Experts of a small language model: vocabulary 2048.
Below are experts of layer 4 (counted from 0) of a mixture-of-experts language model. Rows are named router (the router's row for the expert), gate (a neuron's input weights, with its number), up (a neuron's input weights, with its number) and show model dimensions 0-255. Each number is 128 + 24 x the weight over its row's rms, rounded and kept within 0 to 255. Numbers have three digits each.
Before each expert's rows: a language model's description of what the expert responds to. This comes from a sample of Wikipedia text that the model never trained on.

# expert 58
It responds to: The suffix ic and kin in words like Demograph-ic-s, econom-ic-s, Class-ic-s, plus United, Indian and century digits 19, 18.
router:115121093112125165156153099129121151164154121085122110155117101212158134078093139150087098121111082115115134140112131144151135136057119150113142125154110128124146135127089139118104153126115147089154133092103147141143081120147141127112146139147109088119115105150140147152180182138146091151117090143115138132157144148141124146125107131116136167123131140113164108130130121132122102133167156173114146146091126149108097169081100131084162141146137119143132117135125093136157099137157098114138135106114132135122118137141153148157132129167128124119092141126140207148107157128106141149134138107057115133140182105125132085128097133116136142121082159144134136118169114147145150147124100128118078114155101164144149129138090144126111170160111159172109099146148134132142153111128121
gate0:150131124104137166137118124094083165112130114147131127141125142125143082093079089199134168120119149138096098161127077114097148134103109155103121105129155149139158135148144165115110172104156120097091116153098148158116127155124129111134129130120087092161184152144129104089140118134115118131121092141108140151137086108112092152128140135150097124134166134099136128125107098115132176110183153122110123111123125149089097115135131174077100115111115140148111099159134104149143110114104152075159149139098113148079092095097129146113119138136133149147143124161143118108144142130093148129132122121163127153112138142099161118149102142133140122091138163119098119148137149145146177163141107094089148117147130125116108088152163131144076111178138118096097119145142154108161103175146119
up0:137156134106086128131126121105136152168112115113123148121138105122100146100110109116095105140137133103088121099102129138153140113137096096074146116113121098127137124131177124129168113141186094169132137131110098136116125161081153110128144134084161104169119126134106124161118121169138129154123100114131145121134119183159133139140095121109098100147096150146142145135123154135121172086129115144137069118115068081110076134137177116151139119094122168118095100144106143178154154139172108156133144153145117088110097092130116164099139112166165154154120154104077118136103127142141115140097130103093096146108099107187088122157111136122159097177139146082114149120160127105136100090151148123130138120161139127106152130128128154126135142130125161150098139130163125109146100126150151
gate1:093152155115138106146118153129101096086116128125146105202151122181148128126133138099114130148150119062120113094090112181149101120116179121149155135156139122136106107105092161146141138135159058122151142125128140105139119128143091092113153127095133091125103164134153124123146143119111122136113114167089167164136116169097130129151113160069143134081145125106112129111144148115129110093125116091142069119115171120118098139108111154101134145174107151107102119140181177137124128149167153119138180126130145152109147137142148156110133154144159104162105111121160116131133107117143166120157090127096127113120150147118100127103190108136089146138108095155155162147114113123141104121151106139113108153116161104153102108127119139121121101103100100127125127128109117103138128133139175
up1:135111085174128155142124119132159169175110127121137176070129173126122139141113104122145132114113135145153123109161140123142153140127095124083128143148073108118130132111138152084132113150108177122102120124134160147100140127087164120154101128093151123152129092098048095123113131127120132141122093120179127111129133091129157139110158114165137124170109139160131110116119115151081120154123158172087125142113106172122134132170176094163151119105109085110132117115143144104109120109128135120128090115119126082174132133108061105094150121118112131126122136113094169137088123121109096114125124144124139162162143143113142137131112114140152152143137123155081108107143152133102163130117178132144164131137129153119138137124187112103118158135123143165148168141105126134105150115128062
gate2:117101112133146167128136122163173115120137121116185184156162137154164166127141141138125095152118102164111154142136104130098113121148137154141125104138157145123123075164127111138109173191150125114103119130048153120115131139108124079163112169117143140108098163120093131126117132123096138078140131134150142154123159131126096162143150124094159131143104124125137141132086066138120145148127122130137114115137115161127127142179117129112145088095153106125163110108122095179118135129158136103114083132131111115114068124124125124129103134157126110152134119091127130184098115123114154122147124116142121116117127154125120108113067100114144135090116133134162136107142109083090115095141133103098129122163104117155164164150099079126093153117125167144102151186147140097156129123119129
up2:120134104147125137116122150146159145130091137084099160140134110140113126097076144106119078096092093101180129123143144098137093134110110158107162137113127123101136094144133117116088121161117127126149152118095155058069127108176108103111156154144136136117122104138099123139143114119093132139158095155107134111094123122166146138088098163098110141147142142108155168167141148147139161150126117128121127076102169131105139119142125145119105108154103129152118099120118136118138103114161148140111119099137093131175118144128108145168072124141084150143178109146113127120149114113094126144100160101129134123149133114104138102134118145174142088160155153123131132160099125119166077162139117093163123097149140161083140176136115143097120072110124156130128093145141158146119110163092123
gate3:101116147159151117115148126127093073134106152135133184131138130157150112137129130144104143160097155134134164132118107118100095105105204131127113127167148112114146161110104127110138141099088140113123090104139103061132157102116123092105070152164105116123092130190109127134108151102098132149114133152146135156118138108074125105123154137143169142076113134118119127112127112109085140134138143123178125154081157119142163140086143117142110127148165163128118123133127171093135123092152131136099124146107094145137112108122133147126117153167121121130150126116109094129162109117117144142128151156139128116089163157145124142099148159089119131159105140139165108058136151124146140080110109113106116158172108181144132152137106170171152140113132169144124136104119153159125166120139123
up3:106129132089146140104137142140167119135115104132081124119108134139114123137100126161168111150155127084147160122148121077156134108155117156131118091098131152132127152178163139102133160170136162141082104129129104101151155120182135124162106091111134141085142123125112134105131102074152155154128104141112175135141090156145148123104158114129119101141153072143138120107113123167110151096136121087115167117152161111156101126113114126132136103154072175131127095137141119147107109154113133133159098081114114110142149150121125124137152130137122138120056075150137161157109167192098149084123115129141154128121124126143117137143129079171118139158073112133160114146118129122100116131156115124167122078104145120192119128124155155123144123095142139126126109130100108159113105121113126

# expert 6
It responds to: Word-internal pieces, especially in place and personal names and words like ambassador, such as -ad-, -ton, -ford, -ville, -ov.
router:121143128081136119122117143137145144201147106113140125134142125161202124088134151132125119126108103145095159171111109121130117148098124131136130078144155144149106129159080126151103162119162106155150097135110150117150112111132066128113138146176127130105086166123146142133157147156141113186159125143102141145146132128197135115125148122082138148117133142117132120135156110157135116148148133159135149117095173140140128118095112139094125143174150150152142137104073061120147103149161105114141105103121126171121111142149146142181136143137137101079122135125162151089113136106121136122111188099111129113136138129149128117143096131108104154124087156152118193140138149143117145150140103118119085123125148142140132145124159164153092126183107117167146116108131153143145127142103154
gate1:070122115164109133167142126141133132133104165153116095096090096151125085109109144126126121131094110118114111130114156094156135144112116074131185084120145137110103144133129145152122094120108064123146120126117123091130145112089146116164140139123084143143154104100122170174109103114126128100107161135110135110163133115152116158138105181157107122164103088114131154158170165119149181101152135158165080102114147105111146097109126099133158119131118138144122122128148147102081086123141123136168158108133094149157145117131169168155132115137143129092116154084113117104080146162136098157077169115089145110136106090108132123115103123125133158158165114154124138145127109124135144168143132132159117158146126154132113111183152149120136121135108116086098123127125120138100090130120145
up1:118154133122114166131137092098109115142137137142110099126107124137118125148094135133140115112175106104128125126141079138163110112149093144104153114156151181158170168156148124131148146102118110127147127131155112079111135112172132111098098164128157119160122081144124169116141147117112120144123094131166128137143153109154106131121070097064118139109139108087136154115130159109103137121121115096153132133168103115158121086174124116123154172138103164098149135114128139107165160117161130174116162126133134119149147105162145094125137161120109145127131093130145108115167133103118139099147143163151122113121110143144168098091137114115072128117117108151139105159135109157137080138132115087125105161106170126118083136067141124070108132162145159111109117099141132100155084129128187
gate2:131130084139120174120129128138152157094118125131119147165071099126135132154075076129084126125113110144106142111152128151130156102137149123131127135128141165140157092160165160117119171111157119132112113109133124135118109121144123159076141129147164074160120152142151135092148158158117107189110082154165175096111118134156145087132143110121143131121142122050109159128142119140146153109109088105135133119148160089127118095143128161110128091076133137145159120152129121097108118114121120133176143139180150142121117087124115132075116130143120126069125124106147160088125149125165135144109146115130119149123138099173136124125072111122122133134157136131160117171140159094135138095173128136119096149156134120101105153157102112175126123151135124144154117100120135104086089131141135
up2:117127177104133103150129156123146085114134145133129120095128142117152096073134150118135116157150139116126100164129139175111138119149111158161127159116099136161105163094116139102152124170112153111139126135089116123111143151075140126155127108090103146133133135108120140117154167110144165153102195125116116092121122160127108125137123119160149098173114112149136116138114119183102117112160127174129103139135170131131148147120136104095126153126127116141144112122139128160114084111154115112091128118173127129092088112116089125131133128068152120110182146114159121155102111130120136163125124115067133127185131136140151139130157127127180122126170158118182112151164143120140125181096116165110180086125071133132114137139128085121088129178172092111136140138145119139147139136121141
gate3:155098176140121184131107153110144133160112131121112126142118099119142136117132105093111106128104147150161117112146160141124172158142138154100101144100179121124082142120083116174173122162088154105132098080152138151116100136132097149106102162109144117146149108172128130132158143115144089127142109156112129120125109137177157159113150121113122162109139129069141159160134124115172111165129130135142139128119093113132143144086140116133102118136101122097088143101111106160107123141122103105136167152118097140159149111120135142072158116088149143102115122098142131061116165154163144151179093154101113138126148089097108109128115119135141122113108134121141126125147131122099095135153115149076103129140096109175164105111078165152132119141131140080091142102156140159114106130101151
up3:102133175147139128095118128133113097101192122138127100116130140148136126106120124092101156134132123066107136155119089132184111107116118081137137138111096126110141149099181123118157105114133088135104120128136091122134096142130127125133150134136096127129105144082117141155128167123179102117151162161145130155125075190169105106108167135137132121105125123175153121182121149126138150139140123149162136147177138105131105147127129133075171167134138131168110150120149097088088148108107136152151098155157186114160121142118077112056142130099136138153127133105109111131133121102157152152151156117104140129119144089134130138134168114118117136173152170136131093130173120115143121135106112109138157122153129119072130119111129131143113156149112114135121108097138137094154161138135089
gate4:119155108098134150157135124108144103173130159100091067075143149114106126142114099087112114110094148163102086181133145126136112140141118121126139143110115128140102177156095087132109134157126095156153128121116173114145120126141086151137146115103091111098171144149167171132162157130114121146124152137135157107151095093136130104167105124188120136144128153096118128123092160183134129122141166147151133072105148140092142124132123111085111098127108139138123110085104133092172148173135137134151120152163142140156119202136109160141116100123162132121115112120124142142145124166123132116118067123106120140115163140163132116140101085136151117138150119136135149160138120101155156093132125125142124106120090142125187117152129078150134164142107129129125095153110114122131097100109132
up4:112129146134106119173116172126105104119087103180103117107138122095137128130130123150119137152110094155088157135102146090118093179142146151145128122148157141129087138089139097137091120117140148103107118116116144128140098132151116142125106136169125125147107130128120162128148135108157151072109097159159129132118108120090116120100121089175130121125125138132146086179172116162078131115173146103112102121182144122116126135126140184155148094139144150124146131165136144097112160102147108155163093170151159175130103125137096151149122167112085150111118074179159131141091122116110159140103129094126149138120121154143137126124159085139140160122120121120147106116106114100167136112113148118114140174096114170123149178125077090099113126148115105122129120147126142107140179102138105

# expert 37
It responds to: Word-internal d and d-ending pieces such as ri-d-ing, melo-d-ies, Po-d-iums, St-ud-ents, Ad in Adolph.
router:138106133107091134129162143134135093157127108126121122146168160177176152106110170124139101130101102128113141152087089133141133132127146078100141087137151106160127124124108099117094147104128090104142096117122142087113105141121114155139142106122131114129132124173121116141133175125100113167148082139138113111098126125163113103123135173079107148116124131096138112106118156119135119157147066156149185116083149146125105131095074114099101119148091128180146140137150085128127124093151136117109109124083153117114120137136168117144131146132112121117112146120160200092119174090143127132117160108119120089173137077136117117097107142125115122116118156154120132133150113095128170137095098129119094129160159149135133113127106159145108146196114113164123133143073131150159129115130151
gate0:122129108133140106159089138136125157171156159092127138168083124126148150127162107144128097082120136117157117104142081108148079157097085149128115164112093137093116169139137091069092113162142147166118164136141081158126133105185121122108128137103133096136119112107155137147136139126144142107148113117116139134112115129148138179131139126111123128149115109114160124136124142116098127139110161130131113122164173155084073126162160135081123155153155122080096132107148115116150146125134138081150139089133098117150129095135135118138132150103160148117079146161125153113117139157129166117097116173102153153174132129128169149087119129106088116139159109098177091125134126098150180149094138113112155121105174120155157096094117103107137153140149105125139089124110144123126133129136110
up0:149132093132097114102172141097105082169119185078151140135156150132131153131159133132164100103140127156111138110169099124151141116122125137114139144142165131111121162112131118105087111152170125124106124104160129147099157132113151089098129172136136093188142093125138126122142123097177149122155060090143150175117136178136118113127141107105102125125071152136116101110144147117151163127115139092109107148132144140097108124163139093138134127114127105085163162118132162125132122112163159093152159075146104102202120114129093152117132143134093146174106125174116138114138137116144108112103084158129134142109139110141160130126090120075099146125139106113143100114112130137139138148151152128109148148129181112126140096096114136127154151134160127136097124144103115137142099098122096
gate1:130112115136162134117121147106127158168109095126113133158124139114174131126142133112116157127117143136125121110117166155182120102128171099134075108106087167115124135103102162115128162110113160118109115142135114144135135128119132112084134149144111095132108144161108131132114192105123114106113064128125114156154104170090140131071112124106135125097143087114168178155119141158083116172105129090168146153096169119142127121144121168141134104151119142146141108121168129102150163129139102091136168117107110157173123140128149074187114115109118114141142104137122105113133148107137111092127115106179126125127144155114134097160143101148136116107155159169167156085105133149138122141106135143130137119159124118111124115131124129080093075163084082149117097147099126167095139129132113
up1:140168157114123131189145142158111120133138136079131132126103173121106110126172101100148119117162162084116146055110117139097097133112136147128134131157105144135105093117129132115142118127104126159136132145146155162121132120168105109125112085145121165153118131154140095137117111098165123116159129124132111108146128104171101158102146107100141126124118156117095103140126135108165130103166139105138105092097138120108084123120151129161125135133164106110139109155140136158107107128109131175144078156099132127179131128137114118114165154127126113116127146165118135132119098091178129187081131154095086116102159165126123149138101150103155127127171164105134175109143114108128113104151087098094100124101134122143102137127115126152116085137171088097103127151117090147108186143157182
gate2:108138128150172145101133134119135077128122128121116152138158129122126188153129136159152176100148113150119139147126099162147113099122100122089108131158061134081134151097106112137109112096136077108125144086105135115083139108098115135138084160121112137085143135163089137154111157102173106134096148146081118102113143144150150140106148118140119113164106117116146096144109107119127173092109153135141137090097063103134146126083145109145143137093159109095125154127112151131104091141159097084118153097130114108121119155133125146111151183139122105131120147130144161157129128131082139158131151151085129122090109128111110123141143110121174081153124124128125064101135110133113129097149120106123141141092146171132107124147104126126119095126157172127141144161098131127127134081141177
up2:121161163157101130146087141147137112129130181084167130134138080094115121107136121122075103126077106111079091146120101119140144133152132105086098140122155128171130115159145119153148157142143120194133115148122094090136160130119114128093085130124165085149115139128113137102162156150170171152128173099137149131082156155147110099132154128154128136108157176157100185130122130108131143135078133114146156106138108097127106104164149130112123131101142127161161138115110171104114123081141125138154141121129136100131112101166135154151149115155108100116129150152168127153069126143139140090107104109125124121078118117104090113165136143102142143125142107105159103120103124108127088108172085130102130113126158139126129103109081103150130151139122115134158116127121156120111127146087136
gate3:101137121129086141126102103144118136141113118166102129131137088127116162115097144152080112129146105140138124151122074098085197165135140123068150102128103101134138153134175149197142099164101108171109114144129109151134144153128123112130151152118108128171093120139148109132110117115135128142156119095109147128104152113146117119122125095156123117139172160108110131090096163096138104117188132129102166121171142169096108117122098149161173131158159164117117119141075150123142106155148117119100157116106148122109121101140132157121082115144124113114090135161141117135107124127112139117161170089151164073159099127123157122145137172139083134113117114094089121099109107130131090123105120113160124156134123124129087128110095144147113141127112173120116142180118124102144135102111156
up3:146189110111111106105084133116133178109122133140169125093154115131107128082147072108147098181134147113140060161118106154135106143097148115132137126134159141154072098170140145149085107131133149101119129156126155146096171142114134133141170120092101089120105129110135085115151175143138102134117157111119137135077157122083111133095124135110154094136116126135157134114156132123127136118140130141145096140138094146156165163124120132132099145105147127132121107111136163126160099092165125101145184149145165145092094096146128132145121138100129147147174119125136126144112087165079107121164106143145111132169125173148116166104090147129099133130154159157119104130140138108123105118150147123148140141158110123140163114147116134160106108082157091132161183151120114127135108146132133

# expert 12
It responds to: Syllables early in foreign proper names and place names, such as Ar-men-ia, Pa-ra-guay, Ar-iz-ona, Camp-os, Iran, Japan.
router:141122141115099184109115115132114128169120102113118119144126120147201105078115123123099133138107113151101144128126100120128110097081109145143114081112142127129090127113123128113108143111150082131123094137131139112142135095130095128120119134145095142139105164162140107176169155162149100171153107170104137145123135133165168119128146152087085134134115130091135112160142106149137122134103129165149147134094143144140097115087122075082140117136121161131124123128090083093120123111150100134127101166096125116109145134126162106126167125121134116116123078104175180101116145135119142136138167123118103119128175122139116114087144120113128097134099143147137138161185137137164173099110106102118049155139152140114135138157134155155098115131149154163107108076102141154109107114130168
gate1:161105153141112101092126163130104141177131163118127098134140109110178138117118176104112136078070097128128137158105127133140086144124081114139100127145143159110113110122127133145128072119118094150152133138168128119106103121107144110134163123093162130132099097108118108143138145160122130133117111121086135136137165192158111065131132120125126093130127125128145183130161112117130122165135123129122126141109141092122169160170131094132131087148133130168096109166139136085108077121104105109102106117159134108134139129121114115144143159127094147142122134142106140137119146131123131145081146130112100103164124129102132135115095072138175127117128130109113104195094183122121089098146135090153085110128116131178158105143106135117143137156120102130118109081104175156104097145134109
up1:146123172143106121132084176088130133178117152139132075131103158108165153123109158142074131100128082120137137112127097127128103109115092111089115161119123142103086128100113170135146140119133129145099117124110133083160105148138143155117129170148131152111099153107130136123136144130142104154114078123115167096113111127110180100130141143157114138145129149102111154144105145121146160170133147145119091143164168116114140105139122109165118118153086153102100104130138142139084112162108137103127110106121125151145172147180180115136141132064132123157073129134101123101135144122153114152150148121146125124135093152105146166118109124149168113166097118148141124137151169157143139094112123110113102125128133082140140161153130075150141132152168141120094151104149160166120109179090134
gate2:149119098110140184106128122116138091169116118138166116130159166128112181137133093136094126136164160089132120140115123133194139117096108132169135116133157149088093132125142104099131117151123140100116154097115145157152116107142100146141119108138147106059121139077106083128120097119116124151155136121182136134124103143146097108063144100096140111136113101119077140116135094146105137100124126172092116150114170149143120082118150108111116143124154166136121115110116156132102113141137147097143069118087164125147071137126125078114135141097127095162111136095087162108130149170151155163141157100121108153132116131136118121149128185144107123175135144111139103147135165131129112140122127133170108168134111116079115151148152140115136121135144122127141099121135103122135125082120095
up2:132119143136166126128131104089140180112134125104109118148075129102159100167100131130133145162128162130141125105170165113123113128160162108097137129134145146163104079136130131098100135081117168152132106132110144127135137105149148071151132127163094135114071122172135156085109095105137087120156132118108140114114118170126147125119094167161087099126164123145145138118128122102098153125146101154093141098151145138127152153119131121139169162149112168162092113117142102109134115163085122101165129146147171127139170149125124105146086128128113141134113120146141124105113104149084098103139105145112124050139149124157087122157123093161110140123150080160134142150147158137112137111089142107113091095136111119104121137143106142171144087118100120093098112129130133079130157159136118
gate3:140109141139124129139112146129125156149131111144111110127140138144134149122117105160143144124056108166169110161131097141130138127154149126159153163102163144157103139112124141137090155117149138096119116129124166112141137168111121099166153174155132130118139137114162132177156115117100147173090156144117143109125110147186127078131085112160123108186101118126190136153140100104150145135129115137153133109116135164144192080136138162128107172115162144145119125160131153117112144156186131154135151158103164174114107133098137124157123124113133140122160100107150113124115168104109137104105119103125122186164133140118166124140138105123129144138152087173099096158154152140118170105151134119161153143135125180150157098135121110153126088119073126126158151119123132120125118129080147
up3:158136159124100148134120155171142139129091113135129092122108173072134161164106114080113122122123104132174125139114125113152114160115187144122099118122093132100144126101131169123097126075113142138157104095097119126102107152116104107153128134132131136110146119146153134134117138135143181130132114086166124178161107148117160153101148128160135147111075133167112113121096113173123121118156175121090165149116178135143096146136112184140130113142131162131125135158139122081132130101063122118133110118144163096121111116104168136146167124101109141148147097134150131177113103143168102100107112074115122118138139135159103157145144147145126125109104143114175130134089088139138117100114113169148138138164067122098144112136116149120110149120166123151134156142170124153130151151124113
gate4:179140091110110130083142132130139102118155153095131150167129138137129164140151104145118176117131123116095098133144145132119148106109107105142128124166172108128096105138128135143102104097112112148121165120082070122093138121090111118128139092122132077124113100088099128166121138118127140143131128134126138120145139172160082117136089104129125113165093164134115141114131099109169139114121106100165078086137122169129163187151115137112153166080126123134158115137147115119133131099095108109106146087147120115123095075127113135106104091180137106121148153104134148117086106129100179159096126102154113129102151137131113143119128170146155152095111138115143147148176132156121119129109133079110140128167138148123144111160158152137115095108145124117085153122076150116138141086180124
up4:101085131144192148146111139130114114134134118126085120136143148119137145129140115124130129165166154123131125146118138107154124147101157118156112130107130129111127151166074113119090151148156111124109120141138147096103106099146119117138171154164138176102122142127114172122115096134121114140115121143096147130178147133084145177158170200134125106107088137126105098131151122130149131115097109133107115102076131104116112181117137149103117115104089124106106182097124106147085107170143179107163151097134124115078123194099120158129096154132130150136120145141140139135129139160144111092133133122128137171173122153123151151132085142101107122146146102127108140137085138096151152093126116107119104077129109121114127123081130147096121120132137122143156077146120090176099104146083121

# expert 47
It responds to: The st piece in words and names, such as Established, Sebastian, stories, plus superlative and ordinal words: first, most, Best, last.
router:141144107125130116155144147129132142170119089127133094111149112212188138110106135163098080113107099102124111114138131139140149116093145124113156116163140141122135141098111131096090163145133103081102103094084130116128086126103096148130150123102135133139139134153083132135208156141139106163156104142128126117106162150177148137126102153107142150106104126135167100134115091115116180129144118165157161143077120150107118146123073102077141158129093121156151128103139103159137091108147102120136101101093151135138119152146157098167133152142140134114107119115152188090137137142164134142114169127092139090119147113127121090147131145119108120107087161167127164136161149149152132145128107133129090136115132160128148137137121126135111118133142106168119142129124109177161127134141148
gate0:131104107120121143116123145166110133156111125163090126089124089097160151104142156146148133119178146170083148151130144175114151174123156170163137130124133121118078095157142097131089144127130104124110081139105118151124103115131153116114127132118135155134136122155140144120131090137113155141120090121139173135126156161122127181194151124120178149156114135128122048118116087134101142100175094094155146119115123132148116126140122148132179093128107123144121146150148103124138132125153095125130125138077168111080157149085092113123156134165108153148130121115119125109076144129128122155142103149173079100121145152098094097124127113129154128156075115115133167117104117106118105114104090140117125154144103090105086140113125126145079117136130109145120111133122121155107133146127085
up0:145140136113149105116130127137131158096136130144093124120160109149164085137132125153150156114089108121138152134156123151106106127136109114072125143156134176130158079120137092171122136159145104125115149106111080139116103132129111139114128190128152153146129181126111151139170094142129156084112122138121137153128158150113121152155130111134160133164127131094112122155117089129110087130164114096164134132150121115140071092149133152092150119117150121107107101136088114094134113131157121119103168127108164084123115096097149159131127192099175122129203193138163110160136089127172119142121119115133139145162096124109169110119148144147119142133105129081127145121096126127129120139121165154119132148142130167152154121151104144182152150095152107153154108113136152132146141093158109
gate1:045088124124161110138127144107139138094087142136084131135132099136126137130052115145181099143119116125135109097112141156136123144079143153097131138150125156198118090104164150153124144124135125140143125148141093136104110117125088139103147116080137156111186152136159141140170108111154141147131127106107131143129116130108155111110089108140080083130135121119146145160111188119118145100153176099131104141111139166093141108127156115125119114185170118118091109150161100117164133094144156116154150152149138132115115104128150137168091093153144159116122161134147139138152085124148109137109150129136161114154122123173105172136136120164120141139128087155126158147127084136122111141125139087150113136160124109150120130128167125160148169150141144129126116120124115111147131083157136
up1:122128162103137106134099116151094112143093110180098123105079166117139077132141122145132099122139147108110101143169128152142134123134085133155137108143102114126141147160097124108112176158140111161136128103109136195123101142126079146150121103110136103143167130150115145137092131135142152143168103133102113176156084129149189144150121128151113127169096124124138113105117133130140157102157138120106144154120102185088170128136142135140110114161098138105123076172164118064162125089134130125095150091115149160099114117139114109089114099121122150152176159102106157097144145125125133110153119104137122129163109125108082156150143137132120131169112129154108160136138154117153111107120106116124131140085145126107148126133123098074146158098128100133165167091152129120140114101096155
gate2:138108119097124102140127149099160160135140125125150128110106097128124152060126148133086116157157120118126125121091157099121143117127157178157157156128165110145119117087128158145147164079188111108106128115136148107116091123135163114152173132197110113136116093132119136146142125129157157146097131117144137184157155163102102097124106130170152090097066144157135127142152125136131122146132075111117132101117132122157095158120126083121110181102176156118112096171105133109068112117114092146161085160105150162060107143157143122161145138157132116131107091151129112143134101156108130149103098149143120100141169137115102143128135114123136142129108153138106145135119115078139128126115092121122125135157126157117163124117113152111122139156168097120128107158125133102114121135118122
up2:163119140126163162136112121169131081125125126148134138160157146114111145187139112178163155085140134131124124126120145170127104137106123124145073098098094182097119156163110076153134113085137141130129100105130133140171131150102150118120104105167108114111102134147133138108081130136119082147145104105118120117174129144119125149119123128097087173139150124119135117134119126157120143092109151105099153116105136122104185105106090160132116108148140166122143153107159145125134151161143166144113149082141122123148114143070088135147129159109109127173124151142121168103120160110152152108117158085120144163133129143129158108120106142114128145130122137124156061157092117167115117133139098116121131124123130108109086152145163100089149080119086158139184143134135122172163131115115144
gate3:165115148130099173120141090133105143148108170138113165143134136113140141163142133129126147160094152162095186125094130129101099117133101160130067141143163150121156138133168162157116139133120146103129108154175098099147083135140117161115113132143112127144123151136161132112119143162160118122138085142191138109123091136125106143134115112151099113120122142116133113141145067168133125149138152075147148167121161113159148075145091139119175129115141127123123161154110141123128127131145139134150117175134109133107113142122172120138102157150136104149163075076123106119166136145126123186159087135148163118126151115130167110138124151130161082130104156101143114151117107103101137057100128105125113117119124142139119151144085121127143094182144151153143091123141118126146140134129176
up3:093146138142158106140103125114112116052118109130115077136170090114120133125113111146155166161101137141124118115118124123113122093088098127104167162076092135162124103096148148142150103140108109148162111162131106109117132116120107139107135147113119121127175185124119164143111127153138121102108180100136139129148124141099074137176135138132131112135158087162157152190137136144132137115081107166144166085160106132120118130165116139095142168109143175116084132123105145126098154112159100136086115139119134142093138120096136112113129138130122133144095182178161123159106079111132090108099132108095126136129130118149121114137110079108154128139178120114117143168102100112116132141128167168161144120153134155136153129148140143132128134140145125140101117143136110099103072117119161

# expert 59
It responds to: Prepositions following a noun or verb, overwhelmingly of, also with, for, against, among: portion of, compatible with, competing with.
router:117091128105093165167107117116081138129122135123092113161129115128128128083126142140131109137107111128130142118124082145130122134093143094116109107188135101147139105106061078107105162099153124118151091108086174083131122122141105101139120100108102104105127142187120135127167166101146074136156102130113159140136175147186148153124108122079114157126088157140126130087100102118147121125134124166146166121083139129097119135137114076104119146173123137160137141139128087108127097099164124103155113112150139103117120121128138131172138133162131136130101135133154155101104148133153121156087174097124110120150124097141124107134154119087097123122086117175104140132143155153147124156117111104117073112147159151159117126137118161121100123145098104123152113127134106129098112126151165
gate0:125112157125138164115127139116125156137136144152159138137145085123149154101140163132139120090127085136087155123097112122123122121153165095115066176099105124141121114156164136144088125082155126102139125143100107109158110074143176141130123113109132187134118112164135143142111117150107154085103150138159149122101170136125075131151106096133141148157135131118141147162120111130119136102149143131130113185071105100166167140145114134155168096105080120129147163177121149100079106158158123142096119100131133117172158126120110116146147135125113138145146096117130143129127115113142151149151099114125087096161145130164156091160135124133146170137109130081090107157122111093126124161111091139153134135144127133125115096102151148141133140124106150122182119191143090112155108146130138
up0:126134129126120116134143128102143111114145122104099099185082126116135177126164140139095147134134150125134143107136099119105136156137096126131155129101108142124134157104105135103110115148102137122188109199160152128131107164118130120131144184129140145175122166112113148153150112118117083108126138115117149108161174129104145185114114144115111116151104106089132107146117084075116147107129144126100117093095151112125124087125141114102122112141113136118163111135126110110145143162130111112128094098110157121128173127130112059122133147167143150132116161179161161132162152129166137116117155138112110099127135118160099120120112075143080109117131108132125063129124165153161159154124118131131092136117148152167145103147173134086125138119118050143136076162140145128125171123136124
gate1:157117157128111135125140154179140159141148096159151073103149140153131179103147137139177128137155128183158125134150115078148127104124124136139143068117122093118147185102139115145135171138123124139160140172118116129105126128123158100160103169126119145110172130145157092135156131115109116137118163156123123128172130114087122156141120152147123087147133154155126112116116113148108112168115116135141126161101152168092106151121162099153136127115110137147163097125142095108134142095132127121154099110126130166125144128104153153144109132126108133102146111115122172109141126122127139176110144137148117146124151150148136107092148129158146152119150141142124093157118171112086166103156144107149132102111163129097083139212101092191150118145131153142158078094120168107106150116143121
up1:100131119155116107152142147144120122120135144108157183140143143134107105142140104093094081097116141101167112149103154118096147123109167082131084151108142166174118079146173181157127084134130137148120120134121100139123164145135106146109103104165116134150095170135148150102109109149170136156126158126132092143091135145145106100128124117132129148105135145119120152143164118119155138125139166117117116098149075109165133110104115171129102127153111149133096134116113118134150133176159131156074148149098139110114145109124153126096123161120146116102151108165179092117106155094142095120140119149110140115130137088110129159118128127115112082194145144104137177113110106108153156139131105164148120141124141132179182120137113142118106143095090121138093195128160116138140134105118092
gate2:102117089143158084123121142104121131102110139092130129126134116147109142125165132117138122081112117116125111155145135057110107129101107161166155088134125144142139160127115076143151124172117102107106121128116109139142128079139139105130138163112131190107113153149124168109141108135115120128139096146109111116139163078116168144093142087117126133127134174088140109101129129084116121133128124116091159098157175094105119149136098134056078121122151182134140129145152096139141140139118092101130119120115110141141121115148139138165152118139131174111119141169147142107146119080136122147121144125179118143118162160144151085101118138162128096162130151132139122156105130123170158140143112136164115099146109097102151186157119109159115113175106104128143092066139108130098098141109125
up2:094128148148132120123129137122123091157096139115131105089155150118120165126120171162126171109116111113143154147121116123108150121133124061154099142123167141127136131140127116169138145164151086120141120149125123155127167116119194085111085115127125105093102181140111127139121116156085141124151167161105156109126128147104078154129158109151180101125123142145128125121141130125101128159097153149161106115122119128132130177102099081100145167161157092115146102117156140133143083087137177155112124174124143111093121104113172147137147124139136084143131150124117149158131120118155147134197147141099138112090087156114103158126166131119130157133108143144125135141158135087126103118142148131113113140119154118178164159134148114178192129146116135117140126104137107098151141144160162
gate3:143106195090140081109134147133124133089111156131133114092124083104127123145145129120116136095110109126112106190121129115122113117164147125133097106095165111124098122099152127172167084154147105145173150089154102148101112128103159113124107162121111144073152126152122176152160133121084111091122138116172125132151133142124128129177137137091107164146141117188132109107117141143157147121121169125161142156106141123118096146158127118114139137145152100131134109176120114124086111188131161156135090131134125066153129124130145159135131119089162175131129165095129109105118116116132155136120136143137115151114126120107155141110129161132133139140092156150108135160145173117133122112158171132093141112119152111132179130090144151136161100130111167124096161153129118112148136171080115
up3:150143139149139112092115111096117134125136117129114160114127143142141118171132151126130110131138137156117142102163105094087147115151129135123128146130098121111123158136128148137122126107119175105129103117111147145153161136140124131117129150140157140128140143116110126126139183164118092086152168116082106092133135115108123121135164139170133127157092134107119116145126069129146100145144097101115144126132104132119118125073098145117180107126061119137132125056102090125133135141117145158127154148135143176132071197126134077127155113154146132136169096111110122154201183161181139105111118142103165090139160105163138140131149107119141155117138104113143167125142087151132118121107138116145110149124077089134115138127083188116115138108122101150117109102143142145092121105143170